config.yaml
experts_per_token: 2
moe_layers: [0, 1, 2, 3, 4, 5, 6, 7, 8, 9, 10, 11]
balance_bias: false
norm: "layernorm"
Below are experts of layer 6 (counted from 0) of a mixture-of-experts language model. Rows are named router (the router's row for the expert), up (a neuron's input weights, with its number), down (a neuron's output weights, with its number) and show model dimensions 0-191. Each number is 500 + 25 x the weight over its row's rms, rounded and kept within 0 to 999. Numbers have three digits each.
Before each expert's rows: a language model's description of what the expert responds to; "comes after" lists some tokens at least twice as common just before its tokens as in all text. This comes from a sample of Wikipedia text that the model never trained on. Tokens count by the router's weight.

# expert 10
What it handles: Name fragments after initials. Pieces after an initial capital in names of places and people, often Indian or Asian, such as Y-ash-want, U-sh-a, Q-at-ar, and Sh.
comes after: " |", " S", " N", " in", " U", " Y"
router:506487535460468493506464488474482529475509484506497493494473424503511514483459512518471473469494499525538549474516519517530458533514465524490474493506506529466445559518476470512512477504441506519483536506551498472541493511486505496540525516503488504493471511490554516511520495546507521498480543461468514501480472531504475508559483472521551466500483528473496537508498480483460490487553517518495537541485517511502487525494510479526514477504475526511509478506486493459478543491485496511508489517510499453523467501489494527487562521530492542493464521499504505509519510501474496518
up2:501499510460515490503479476501483481521477480501482466485533434519495513507476523539443500476507512531500569525521510533491495522508500523470418519524471501514469523464495507510505525474501457483495510514522527511537473477507486487501504484525500494471548454570523521504495512477527503485515509499477508485475521466506500440484493473501496521452493539497480509521535470549522480470476491532524529497460481511487518489472512494460504493498469520502522494529507515476529507507496492453506489525514505424515477493481497547498522508528483471518501522463507505538545504562491499489
down2:497512503502502464467463514516475522463483482504537548487492497533486512492528487456427549508501514517572504498502484482490480503473522522460518488504510512486505476486540473456534511470505476496490503485516494499481495518531490503489484457475459484498510507496516529513457449500477568509468509509524515497501509523469545463515478466495456514479524498514508481507532485522539517502520492536478501515490459479544507486526501515502542565539502515550444546509515489510525490456454488501521476486492453455512466493495479484493492493507496496541484527478517488542527503516482505512
up3:526517483484482501497515503479510506511480491495501563489486438505507512505502504496546473486559473511495548500457491596544492485498488549495537492489500515469506502507474494508502506451440504500487498516507479478516528525524528477530518494479533471492509558480488488491480506475454528511447479519473503509552445509512498512496499522471503548508501499501473498521510473493465517453546480536490485506524544513488508511525484503496470468555490493516456490483506506487502531508507483449470468533528501502509501478464479515492527491511496525484449489529533524530483473467492494499
down3:474491508475509523567494473511485479534463490486541439487491477477516520515464512496509487499452506483448461525488527485487498502527535495485531508481544487525496487486478523534506519567537515505463519532500496489486471481543462497510465459474514509536533476505505516486465506469510484508512471467504519533508528499475529494474476479474485533511475522498537523531507466552487456494462514530573504489487521484489504473527554492512503504487502454460506508493499504534494442487502508490546516513469495481554531466492467547507485488510483512518509489464486482510494506520489501494

# expert 9
What it handles: Leading digits and syllables. First digits of numbers and years (1916, 14, Hot 100) and inner syllables of names like Munich, Cunningham, Munasinghe.
comes after: " ", "2", "1", "0", " M", " m"
router:487475494491474548548487527498493468508516517439487462538500481507484463523498483493550453448459527521522546496518505512517474547505481492471506463489516504506487510491522519543507491517453469492456492449506497515529472490499498496489482502499483532510495514489535486511475506549505532496499506461535559541485463470514517511521521478496506546502453486507512516505468435461485501497553514543458503488509485502483489515475551466490508502465479467503541512555520512509502524542487514508506509486539475486527514503484495489446528487481500473479485510524519489470535510503503516509
up2:509468512490533444521481555430474492500506473473512485522502477514529487533491517458539510522478510496533541503472528540479487482544545484486466480514491455497484519492502472498479514494510512520497429476501516510485480509541485457493532533469534509480496501477466568520499518538491511472498498498511523485520475518528528492467494492503538555515492490489498517486492512513468475537459534513534481456525463531518473525475536468526478530542482498520502501526561513508486500485505511509541486508496514524494484509506542488485475480455480501518484468512527538495512466510496489514
down2:493510462475532499509494503457502500523491512502513491488508520466465453463515518478506540479498478499474475492494509506525530534475508494484466521561505494487534497521490506473480507482515515444504512474507490472468493531506454502541483529492500528548536490465484502540481506533529441482520527489533518484499507534515497489542493528520547486529529492485500515471456488497493435540479500507496514495491495501469454528563473477536521507522508459478538473508508487474494522546557504466479541528425504467490492505496468528515496523500501519471477492522478529483460507516514509496
up3:485476509496490489504463452510491512502505498460478472514512473487566526491525523565514493509493521491463544531517490496535472514544452498506479508506512466513475561525508501526476468492492439486452507466491535530519486501540531532469475497506500480525535486478465470475536512504499503459508497483517557513502504487505491486502533476530477487524452523475481486562485510491509519500517497494459493493521490500469541452495490520518469466475450549493497473468460512478517504476485508502482518506512502528518489520516472527494517475492498510508536552510501540461531507466494468490
down3:500482490471521487533469529506508490499499526501523514522530504518500480498520529523501499445493473477506462518523483510515498485507544488489470476502442479520504513487483469481501466503474463552478487509504481513488468475474457470504527552518531519497509521502526491455556491491507482490506485501480527537506491528526455521492505509482486497495517568507485547452456489538491526527486475510462439516535532517473513528473543478529494521466527489529483479493501480488498481474503510485485500519487516479499517523489542547481528503529490517453580499475488537508454470475482481467

# expert 2
What it handles: Person names in sports tables. Name pieces and role words in sports rosters, results and biographies, such as Mal-colm, Sab-anov, President, politician, Republican.
comes after: " |", "-", " S", ":", " by", " L"
router:490487516459473480498496515508473450510524477511450505525524444511506467522514522500470473516471475528520508504503497517522510469514507501470487469530497532535474540515493530557450456499477474482478489459540513475489473483516497481533479506533477510489518533524505501487500524480484505515558515465506509482511458540529480520535553511499534541462486527481522546488504497511463493478499475545494473482510483537474465507497495474484458483473516499523519457532508486511501543478517530556508479537505470497488464483496523482449506458493503503489455512536522470498516535487486483479
up2:492489474506488507502497513526516493510529475531508505503484468507504511504515501449495506506538491531512536532567514509476523526521491487468468477549494504543512538505478506489467475498468483499465503511485489515479475497435541456549524525504456448533450511495532553513485491474511508452507553523446485510505469532504516500544502467517512547509510497478521521497543465519493499481530517505524500500484474519508527507487474488513478522501473502504522458511460523517521476520547523492467478534493470509472485476478505569504495492509503542501443500467528523525478499507488524514
down2:474485497533501502521550481467509529525525515481507500525465531482507527506548456516505484472485532500491439461462475506531527489495511503510497475511487486520524443481488504452519530496520506482479520521488456522487489473519490519500496520522455479506491473530529501500495519458470511529450475513475460467506496500497518505525478527496526508470499485450516534509500496480512457506503529458519492531482512479509512492561489498518544467531483525468552531510496519462511514448480533510500526515484481521528495508525509529553447528535514470449514486528507487451479504531530489482
up3:512444517461465467484488516491506504497519480503448466482451476542519509471509485520483517485481527529475545470524530506490513508476488503494448468488516514499498478498516476492518541499502511538484545480508529538496477466482519543510487490483496488478523504495485518542472502528491491447480479473491493507498491524527508508488520487558516449498500511541519492552492508492442485524505504510521505487533513503507510517486509499471502534477504555522416521540493528460511524509453553564500497535490476522475485501486487533495487518492508484461465476519499496497499538465460525507
down3:540526478531564477525477524502505487489462464508512500519546514505488504499492550479491536465489494496507497441523522542496518502490495487503479472482534489452495482492507474520488503475520466466496543493480478519490491496482504474510488512507486510528473480491507476538475505475499517456476491484504476507541517532548497451467530487472527472492513466517511515493532497527510491474465476532498501498523483445505480453543521547495550492478510511522505554479537502470499491490544489502532484498488478563512460495535478547535439520516502492527457488520460500484487486483541492510

# expert 13
What it handles: Final digits of numbers. Last digits of years, catalogue numbers and coordinates, such as 1911, 1935 and 21737, plus nouns like album, novel, century.
comes after: "0", "1", "9", "2", "8", "7"
router:489487509471476495565471491536512434482501480489502510534483449462518487520532485485496470469506520544502505471487504469502481511501520521464498484532537544506515556482482502531505502489477504476456528425518507496519526516484491510528508489526496513472480545510485495480520477518498536494467530477512550535482473527534463501513508487501502480480475471464490508507507460534467487507565481518491533559523488516487457511518485499539475486522460523529483516515503472456530527544535491532520499514506517479485503514482521519494531469509507507525459506515484469463521524476502517501
up2:500517479476505503525517519443475481491540497507484503534529484475515510506460494538493467483500470511531518475499499476452471509484499517505488456450498500508518519496499493517509499515475536509469506535567445501512483478486477491516473514539487521474457505507522511459446531518496543530530493467479479532568508518464515510518483475485518492547492535484532513525513490523480511450505486498484517532506510469514484509478514511479496532497508502495521525566489482478516525494489503557495434484530484527484483544493478446487513524519494546504513450529498527521517512505495464471
down2:495492471504482488494509519511479530549452455503471502469482491540476500483495447503497523538505497506508490526535470522504499467500474481478439513473491450510528523523473485494523490499511481489569526488485492550478510496511541547513551520492482524479513485513492510473535468502490495447496502473489482474483508485508456505488474524504511562440473493498514474499505522455509502483513503543501470496508517517514473507517472480560493515498498505503515517469523525511518513524532512505524525445488442512462474487506524491483500528577504506484501474535495486467500547503520541505
up3:492493490468532514532453546525473465505450521522482468461512516471498489524515522489482487499507531553488486493476535484470529510521498500471494438479506499542525488508475491509516508502509498481464526480512482491528501453516503519497482532537507536519489516485591501544537564527490499498490512506504501477546504519530533511542508492517521517516457494488475494488467532466469486501538473516497501484473461506498476482464523434489483499497470507523508482481456496520480508494509518492479543486486515447481526538455519477478506493478518526498479475507514530509532485522511450480
down3:483513496493525453468505541486518501495492487539510506465440486517537529511495489490495495517496499534485492464516484504496477462492498502503513523460507506481508495506526526516504439515524557515469487545508496497472482510521513500553505487473457450470551530491452515507526522439485515519489536516446486513540486493458518515532500491543507520473459473516518503496476487490521479500473432503546473488468469524501472502510467501471519485532516481515529527500530496520511482498567487477505513540464505504485549464524501494508505532520497474514541513502457513495454481506513516503

# expert 26
What it handles: Word-initial single letters. Single-letter or short starting pieces of a word after a comma, space or dash, such as b-iofeedback, L-oja, S-ince, m-ocks.
comes after: ",", ".", " and", "–", " the", ";"
router:528503536503501474517523512471486490493502477499505492524463420472513479483469541456520496459466511536526548503470482523486491538511510531466462506519479476464496551491522511517457483498484486553484491474514508478522492519509532497527487492538469508470501546512505491502499511524513518519473528513519525491491429500504463497531499489453533491466481522494514542522496460524480462486566519480514514490472486510489454527515510495511485493504488490511501526531543463483494545570519524534478455465518521484499504507511528475463531494516482524520452506501496520498503499512485482496
up0:518486445500479486501498477517489476499504522501513474512504482559504490474504521499509478518498526519472472484490494518545478519533505502512478536536504502468505519507481469526509512519515489514493549507550500499534487466456490507448525550497503499489530472552460496481496509501541476493462513479529526486469495501552449497502511498489491501519513529463485498481508423486491489494486488506487450501530505560543517536453527462493503519481457471494497514516508490517508516537536492484513436498497516513509544510517471505468530528493488439502535445551500489491515532519531496512
down0:511520539502480483495514461526564494516470483485495532485501460484534537523535527495507460474513454480509487487492527513553487464518480522509488484473489511472468508494474473510508500451498474494470518505487441499537485444501522459512503503509493514526509468494499503502538457510518498499496473527475549462535490517506498492535532522534481509543497532471499482518503481456516497483555477528461464507481484535502561496499519461535519494473505496477549465522523533508509508507458532513511473507484549473519465512492509516468510522516492475516538463527480486501483449486498501524
up1:504519583502532507485520520481473406498468493452471480511492475430521506537516536503490494478487567484516484518475505547484518488487499532478487454494516517487468481513472480508551535540511514543496470514509485541514484512513542481496475505506498528496521459483525508493549478517523500506452555467505485472523489490552485451462474487499483517483510484487496520530507481528521459507481519501513496496503483475495521491492502474481503503522492527474491509519472485536525482487475473514511486563529489514515485500476506506495516481547496496491513451498529498477502525497516519511
down1:521482474527518549477562516580533486492456502539516478484462544520501482472517445494477524503500468483484501490488509490503521475490437496523470503504533469485493531495470467491554568534538534471521501514491499476493483506491486509490482515464496512492515490490530504495496495461485496488455493524483510555518479528476533502493547453542475487465497504524507474512529474501506513556495458476520495522516497515531508494512524478507475491503516485556535473528527483466493486468509485502477506482466519513496527510497477481508476526518509501493510501497488547492478501448457520482

# expert 20
What it handles: Latin prefixes and hyphens. Word-initial prefixes re, con, trans, inter, under, dis, plus list-item hyphens and hyphens in compound words.
comes after: " the", " and", " an", "-", " con", "\n"
router:504476559437525489535481509495487485494510502473464493488459468442517483513491555514524464500509517527512525462502516544457468527508515541487513522507526475509472528485488473498474541476505512557435473512507520496520457484501495466507502515479496530465498496501484512508510487477521519492535541461521506508520488487500503493515542503483559512509491471528501551501483437486519450493504508524493524517483469506446455538487530510501485503536469478521478512505532493537469538499490509513501486505531519478518468536505486520451528470534520514521502501529490499524491499500505464479
up3:495493520471485509512533523476532511461518515464526454508462465478533522523540523529497471471496496483461520539511468485551475516536456520497518519501461446508462512496483475531477507500517530467465538497541502515477521495462547525524465509467471503495469541499518439511516506478488482493497520497492466503477457492524519548528472518493489483467474548518510493498505439533474518488519518518463546539502507519506508522472466491500471451503486504538446474522499508502535527524496504530483537483505509492494518474506498462525490525475524518482502496489472466505508512507485477508
down3:509508512517496509537448479532543499486496536509498490501512501512485498504521482524481516485477532522507530480467504494549519483470476475538482469456482515496471492488509537519518481448547476478502494555527498474502458516501523533501511528506494518515507521462474533496459477521482482485536450451495446489508507493453492521504449517461475466518513444508525482500530527473545513498522496467513506479517529496487525477491469484514504511493529517558453491472507534530499496566534515532552507503498521488511528484487462493537475494530466528486485507495482457482462507481503505516
up4:459507515502457457487486494495495507497509490472518477513424482545489503531482493515472516472510554509502540492459506538497519452460487490519455485561488478502492522477522483535523520483526528523490501502498487548498467504488483462539484509469495502470476557495523528517502502524506517477493557481517504477483502556504505480535508487488494528518458528462532506480522511512487500489504531490534527501473501507513513490525509485548495519502482495458458488560498509535502496474517471548483537530519501496486464484492455522510496512418479501500458472511488495507509516477503514466
down4:517543519458458512547514510499464476480516486504473484526497499487505505526494512493490466526473506492509465507478480431491534471501470466448488532518522511471526553489509499507482518515467524482475507484483498489465475472508491501515517517511513502516512499543519511500536526491537491521476503502477507475492528518533550491483442476553526480489462494522517469535499488521516544468505561483521493478524515508543515454503522507501532528473457498495477556489524484521463527484490527489503510537486480469494523500487492533460466456460467480490447503486533534519495477506515497542

# expert 25
What it handles: List dashes, taxonomy fields. Line-initial dashes and colons in infobox lists, especially taxonomic ones with Order, Family and Genus, plus Synonyms and Service years.
comes after: "\n", " C", "-", ")\n", " c", ":"
router:481532515470459505535506459505463449525503508458484530501471452482491470554488505513487502479491529485518512497473496512481487493500539496473471530532496511496497522502490503536468480506499497529455511453460488532491487487518510486441486534521521450483490480543525492482513508492522491455538534428533541496491507480559492497517548500520533513488499495486505550525550484526525472534534527468476517473480492499493503490516506502525451525495476533477478469502501509549480476488505493507533494484488531501509511527484555505452493482494477508519488496511512527461535471526506478485
up2:480505461489494473492516507475527460553527529495488508488489501477505474516516494492480514488515484510469510527508467524480453540491522516516491454516499553544514521517519545527508462510508496481502533497525467528553479468531508487532519522472461520472505484537531553485461541491520504466521515453490498510435475547514480458538511478455503492494478503487466488524514452486510453514523509516501513512501520502512482515499485541501479473524488501477513492463491512505546537512491495524509436492459515515516485517507507499475488479477532500560465484471466532452502497504485473507
down2:527540520531529479463547517515480499514518455505508495510500479473486451487541494475541486479528503520500514510527482476484522476518484462486514511490530459547518557465513477467519511488500498514536499523436512504493528515483443502506501492496480524501461495511471477503490502507524492517524502458453546541510521477507477488485538504513500521513503536525527502471458482482512514468446481469538509503446505521518464524554520481482506493531487535474503487508523494538505497476504508514450557531517532470477449470496527534479509500498504496503489512485515496462460456516539500506
up3:536534517505516490557494522546489470484511519490437488494488506488495512503491504492466472482522443493480501500451519498455460523517517530488487539530468495489476522492514503492466478514465461509475536490504520494531523488507486489481472520485541523500464470493532480518480529523507524464467576473496511507539521542512488502531496563537498488503489490526471481490491459526505511469513521501484504508497464477509454486490484492480502500464517522543497544534525452472448479522508514551508531486502507529497550491515506469505520490473491495531507526499464528486517485460544516527
down3:505508491531504529496463543462523539458501541545513496459493452502514543446458511484492521501515525504520487533521501472519459520499526512529505469511464457499565503496500491474480459479516481487450498467548478505504522530490533482526480497499532469518499497552498515470493484480473460463487483549486472517516545487487543505496506486505496515494544463545471462527503550480501498469531493514526494539473496498489487525504506512452539469481506488502474492536500525493483521498467496497473482516487538516485501528486482479496517471493493542538463529474532495474474496498506536493

# expert 18
What it handles: Openers after breaks. First token of a sentence, section or quotation: opening quote marks, In, He, This, See, and first letters after headings.
comes after: ".\n\n", ".", "==", " (", " \"", "==="
router:517512476486520564506504508492493482473502489488467511522479498480487487496531528487510505476525517523458512504471487503511465504490502506487455506475508553496465553485482473540475477474482463530455539473478453533532462516493519484501488514502521500449493540511484526520498523488507487509487503467471536532478473527518519534529487502490508497501466484465517548510544484513463473525541523551512529524501515568478462486493519536539521506527444508486531534526522458495464501520504493505479498504535464480495524539516486472447525502519504515497481481532452525524517504485499514468
up0:510496502491483463481543517558485538508554489482507494476491465469479497540493514461503518495514511523476489523444490483502456445518470527473504470482495478502513483495509493493521489562485520468510492498494508531525505482523551494544496524488494500482527469485493531464522460518523554518526476487514480549474456489507502513507517493530553486505497521506450546494536524542501517507491496504535523499440504518514475540477472508542525491496492506501472465514488471535536491499516475512526471463514465468511479527507510483486540533476472513508492451503483508538502463498489550514
down0:461457496570438507507454497465532552536472498475471497525466503469503507514499535517551478493483514496502524484468512506469511496525526499498499524503531476526527469471488518474526547511474449491512511526536541478503454498483498501504489530512496550530501482483479513505484521520506488530481524522550501504486498492487480547498496509508526474482526457497480526512535452474462486531490509472449543520501538512496513544518504545475481436502522494482534530511517471524506477461540463501517498493514509453496530480456483498510492500496506464501478516501482488479488485516485516479
up1:478499469452463534488466517522494489505496549478448508534463497460474474490524473512504518512484566489501465501494475476481479522476494487518458560478498532494545555479541534543494454467499519471503482490520479519479474508501506509513482514503524527500466522522496494455476534502489552468456503471483529491502471555470500478500498468494496487500504537527544485508502482503484500518531481469504489537519536517494473514471485502549508475530488533515500512531527474457516510470513537495487525528544471467522499525507478481495530500445508494488496491501531507505484488484554501513
down1:506486476524533517527521471555539506512521488533520470466471511553496514515492514493516515538495522516482502541545472521483517512522469494453559508562492479509474483508463523474532472508486441543504502504470486503487528539517461525497464513463543523488509506504468484502527470456513512469483505493473466488500478496543506498474482501506530502503495499482490514453513513504471478496524496529520512464447508442489485524487459538487513544504502481541504495526489534502463516495474474468443481474490496490530489464532515562487514503486521476527501491503527497488514513503465481510

# expert 3
What it handles: Spatial words and years. Size, direction and position words (large, north, below, ground floor) in geography and building texts, plus year digits like 1928.
comes after: "1", "3", " is", " a", " with", " n"
router:483493525477501483561472504496487513462534511483485475494462475470495511505533485478512471443457531538514538485455488499537498542514504505488467496515492494472508536499521474523480499508487529497457475513470525475527473516488473509525509530534461499492505496495530526482475494545530490505507529497515554497492472494546467460526529499471547503470514539518464503487495458498496519515523489531533514514519506564469475523474519467549500480486475548526517514526520457501486498514518527504499500470503508454548504491502503476441534510467478461509475509485504515516519507520462516456
up2:493521526491511532498477498493529483469554527442516523536439492499487496502517487493485450501495481523501457488486519500517438516499512514515473525511495478471496542542524488515493536464525527508483449509476487513516523479480493526491506470500483516532514516503453473465455477527510507472513528466541527453522516481501519522501485470505493471485463518483485502463519466523514503536501498451504469572510496490481515504516480477556453509501474514493523539509506495487504515497515529460510540474500503507533560502460546482515535484464435498478509498516502516492524481488495490495
down2:465485549488515528517508518503490541508469498490528502478488492576477504472503502518444531486463493501517485492504480461479523453476508450544502484499455507511469521524492486547511449501504509545514501471490495488485489510508473493522494545518452519527498543493491497471507490510500496483540475517509503446494498455458476491530486466482515564493487515501509500467518543531488511557525483499486489481469513498520507487473507492510504485480490522512455489536531533500477498456531509461545528517504480508486505531466474475471512451488491503514494536503528529488483487551542471532
up3:472475522525511510510507508498535480539484459431465506528508504522463484498483482478501479506483581548485543512483524495532473512560496505493508513507481477508497517467477495496505533470517519500485550510514519467499512478477505491539484496513529507521476534541516474521447510513501481494482513486523495455522517500516475556513509482489514515490490521495538500515508479519496471536503500473486482553480471526530495488482489481519469483467478455512495475505533502536475499470512506525570482519538472501521535501479527478475484529510549468530490488489474473478478478459539525447
down3:495495509546473511481488493525504489544499468494494462496524553499506511506481511465494517520544524484525497440507510523497514517457502402515482550497510481498519462482486494491573468536458494507534493506496517489507499481466518524523477502472493505501478521526520497532520510475486523520472480517469502475500531492466543515452475444521474441483507513513515508491506515527509514493498435483468510528536485486535515527525517479475550529507517476510521503484509521457509467456512533492532522509502496513501442483505532466534500512532504504494472507494488496491460530488518506506

# expert 23
What it handles: Spaces before numbers. Bare space tokens before numbers, mostly in tables and statistics, plus name pieces starting with G, such as G-ann-on, G-rac-ie.
comes after: " |", "|", " G", ";", " g", ":"
router:508501532490496541508472508457491486432505486483490501517496489501470451527511531481495487503524517525509478470493503514487485503512500518491504510508468495509481535473553490525472471464462454527460496480533470483522478506496536535476536532502524528454486503521481519471472519507519519486495549456535507462500442512548474510555520513484516502503489523498484543490491459528459524474561530497527494537521521507465478518510514496499483495450485493464528477508521466535488493499527520507519490508512484457559478512475528509455557509500504503519466516526494503495524509460528480505
up0:501459476481484534545488531521480479486470481471503547547518523490497532489477484493481466515491479519552467521432488524524523525467476515518495513494471487501495517519474505489446475466523464557476525496493482517488523539510495515496486525490512494515557496458502465457511557494506497483486498520512496474511457514547522511490512498493487520487478500475533547466504458528444475464523508479491484494517486503512513520501529511553512529485461491501481507466521458496486495498507537495520510485514508483542477490510514466486510497468476503550501493478489574548527532507487499479
down0:520513502496510483485500466519506525505498521567558504481499535525509505492505504535503510494517465486513479470476506516525522513525547512516519459526508493508496494497533506491495506496551483537520459483519552487441501467528454476506494522458501489522517452502495487443562477501521534516466495483469511516497511496505494523513487504495539504500498497515520525458535466546480493460442498526559494478488482508536524495511490562453465529483476518519523526520458523480506470495504500481508492496529515478479476468480505507523506515497512494505486475485504482527452538433510544497
up1:493488529494481483525548529535497502502471482484503481447561478506500501492488525481491474499509493445529541485515461505505483500475452504530531478495513532467494489494500471489502534513438509526496462494522474491474547508489500517486510496485534486485490489526491473469514524503498532541511481491456514524512516519530509517517469522503499474500497473483492486467498475499516476479495470460497567478493442518480516502475531489508494497499493548495538497534521540479507525516585502486451476490536524504505508530478503504462537495476513469492526448570510467524473501468512513482
down1:472501492515489475485552525526573529550521484520471510520482525525536496521465537492484507536520511496498491511519485489529486504474491506473513498535542519468487531462498482509487529515503525461495496511505523453486485488507492474524536459492491491495542512502450484486515535490502538503508493506483491521516525504485495481457535484525488462504471521506501470521489463513490527496459493522500470476556479493453527470470476474519486493489510500512492523550452489478460473501542472508497563476508498468484492419520528497484489540515530447529491483520517514503542478478485522475

# expert 1
What it handles: Word pieces after capitals. Second pieces of words and abbreviations after a capital initial, like Cap-t in Capt., Vol-c-ano and Cl-a-isen, plus digits in score tables.
comes after: " P", " R", " V", " p", " v", " L"
router:508516507499481500543469498490495488480527511474477499516500451512483494496497488495501478473490495515488528528482514523507486500503513551454534440545495484550496573496500539556472467515511527521463454481547497534556497538501529510484498504496502488450473496463510507492480475565546530521478540492531506483494485521522452476495514518480533505520463514526490561496486494502449527512563482510476482506500477491481512505512489497533481494515456499475497503452520518465501535500488508506509471523487503476524485522482531493469510468462474508514512488509507552489502524540492499511
up0:475506498510531518506528545478534514436517495525494474515484519518473495459498498509470490473484496516509530494517521519464510519515469502491470497519515532505464528467494486503479478536522502516488480509530488510535490488483462527490476517541509564539513519495536469501492467540544532479473538506500498499480503531485467477507458556533505503514449507497531479462516487504474480526511474490486478505534505545487483510509486534512477494442481497482457472513505514484520504539497518484530491490493497442549502508444520480463511506498522518454501448511501486435532525465496498451
down0:520511510533508507480487501434492525533528507541517504478537446456526508539480468506498503494521469501511525516544540545488505483502484560489471523562499535477445499507519457534501486487504481497487529512499512510502507516495486511484526501482513510467479507430462502470471480503480483507494494458524513522497516479447505526494479514506447508519478464486516490531514518462509507526519509508514532508549513511482503479512516521492510532543515532461533469489484524527489466499436538481467502508448538492503539496496481512473506466463505469494523511516503489502483483480449499525
up1:499491520487518481493468491493484516486514513519460499448511473498500490526470504496508508496463505493498523525497510524496440523506481541511523491462476482527535513476526533491507550495495485497531511498540486512501442520493473478475475504486527508520514557506499469528465530555460508514512532538514531484486517474484490476491466499505534487498435479529534501503524487527517535500506491560479481533509461489478528467538534450495491517501463499506478490518503508554455529487497453523552509569497487509508478534480485507500486502480491488516508434528497528466505498495463497461
down1:487481489490510508506512496534506521517555528498517502482504443470504513479549521494532496477498480524502513518522472497472504530527492515526483489494524486489503482502512525507520459498477501517495489516463504493439493499503474500470510531515472513539499483487465491501455520493515502497452482504475511529503477485492543471508487511490525547521493487456490556482483506457505502519485490494518496493466504475515495464493517500557493530456459510516500543490498498576483535517527480473493508491546511514542452462500519539439499514526466522464546444544505541463486467462483475531

# expert 5
What it handles: Units and infobox data. Numbers, units and connectors in infoboxes and data tables, such as km, °F, UTC ranges with "to", percentages and Area labels.
comes after: "2", "-", " (", "4", "3", "5"
router:512514481453501536504480472481472485522497503497511463467456459527505515534474481485461498483474520503528496490471507495508477481530512516505488465542493507508507527450522481541499520506515469527407502472454471538524512476498534473500515489514523532472484528482539518521475512548525496472486515429483512540535496519544541468539502476488519474456456537507486541487511465528491499509516496517501500487533499534535539511519477503508476494503512548525484481498506455533509493501529525508513458492513497527537513479496464493450531481507493501494512480502513516505529484511511544505
up2:497519516495492522512463528555511451475523506538489492481515468487474505532509507472521495479473512526461499471514506528500506474491531495466498531491472468510525503486506497522505503476493450515457518502493491550511457469473520483503483524512534545493484524490504509500542491517496480433498524450517511509492456461552514547466518511492533559514488459513475521437536481494475539512475542506504523515500508491520504500534484467478513478509487478493487520572516454503455479486449496482490522482511500485539495495495519489508505509437466471504515510534517488502504488480518468472
down2:492507462474500499487532505505475490486549511514509543495518467474491524492502510447483523546539510522505482489518525556524451498489501532466497482496485516527527509497494498465494525493495518495519480522489558502449470525483504527505527481547500517493528491507504543488498479482488466509524475544535504466489494521484474486472476504503475466524517524467467490531442461502469463527456459509508482498498507502477490501467538458517492524527509499478497567497514510557449493531486513520486546511465498519511538494513522490449500467492489518503508518555524478494528490479479441500
up3:458498464487493485488475524478505499493522502485501527505472466512514516492487515506472525500533523521530540508467564469520466442539504517487451496548488525472466508492530511524471520474487519494471488555535504523503507504488538517504510498467498482507471521515500534489528505443513488498473519457501549534480503525547500490489540511464504490437483487456496527569498492474525457528537528468515499502528504515519494516514483462505479520482463506519464474569473482484456498487519497527486505536497512484512542511500498496505508481473505531508480479499464466491468484469483505525
down3:518488493497516481491497524537494484491462516481498510487493524503503489525518496519502475491501472537513475482487488552467520521460503470543504484496521480483501512506524511518500492539557483442517525571489477503485518504539460505483473515526534487509496507468444518509524500487512476452459493510530477530508479502535523505465507498506532472523499479505510495461446487457506539499508520516524489509478511526528459483474512502498489475504490491548522473492509477483503505546483531474498539455463453521499526514546464467573551487547539515516473508477477515495479458501468523492

# expert 4
What it handles: Decimal points, digit strings. Decimal points and digits inside numbers in tables and coordinates, such as +12.85, 78.01306, and dates like 7/2/1987.
comes after: "0", "9", "2", "4", "5", "3"
router:506505488512479523487508477544509503539468474459488518498471457515460461485513504482520489463471478540470524472475525500493489471504507513467508501520497525508524550504493546569514508466498519501438478496504492493495539491497499529496525528476465507495491489542512488516508461543497508464467556449488545517477437532511486493506510485486503490496508488462463552504482456519506484513553483487496526517490515539479545470541512479514464502509493489520479485538482474489480529494535486483515492531494490468513520489481535496450551547485483509499515479483507535506501539484520529488
up2:503487533506480509536501502525500509479513513524488492489513507478447499566491508492530473480534517516502526529532540491459489462486507525500483474474503483490476480493525553497498506547505518484484485527475510502509519506499490459496519498482487486498504510509480488547529523550497555459499483481459534460548510503483511530528514513478560516483458475547510487494480493493483453500500517487514483519530525480515474504548555463502508451451461530512531511501491445495499533459488496489525506468502548455527445489514498469490540480491507505488512481493507493480514560492463495481
down2:485512463473552496483481464474492521485481516493524509457530480572478478485520492465484499500474490511511537446458523523493479521485504507502555532475436552524518485516500476506496498509486507519432485471455528537526501488472489491492494476531524541470529481492534551526508492524501484505449525484533478529524515505526508496510504515501494505502494480442470523487525499535492502509510468543457515496503503483551560467487496521493480477504491527499502510497495482457454474529501497481503498534515510483511501485478511515462509450537517509491495453514489512541505503529491529518
up3:506522508493504498525534495486495512471466469451489487530461464476506468487513530528511503511510559487531520528459523479553479482466485500507498483508513500490523492477451502508509522469505491462481529524487510519499523491498497494520521536471490503464478520524514453478487506463505512507511511512495492555499477474457486513570494467468490502493471444518508575538474482531510535510495491506531533508437497508503501538483516512460503520466477455475462481570469505506473531506514501484506537454464526502532518514480490485510487497523478500519464523525505504476492513496453499466
down3:484496510527502436473475496486535497507482524492533510487495506496513522507469495500485485466506554476526549489430479505496482517485529480514471465528510485514473505474524463530554475532465486461499482486461529481501509489520511459541481474544511528497528527508465506517536515522507519495467456520502493508522530513519515504496478488491501464495498485495529474496496454558489488547461492498493484463541522551465500503523535502478508517517486528520480473496527539477469504465547478520547493505482513470457491524525461505517420503526465507511498529501493485490518502484527497525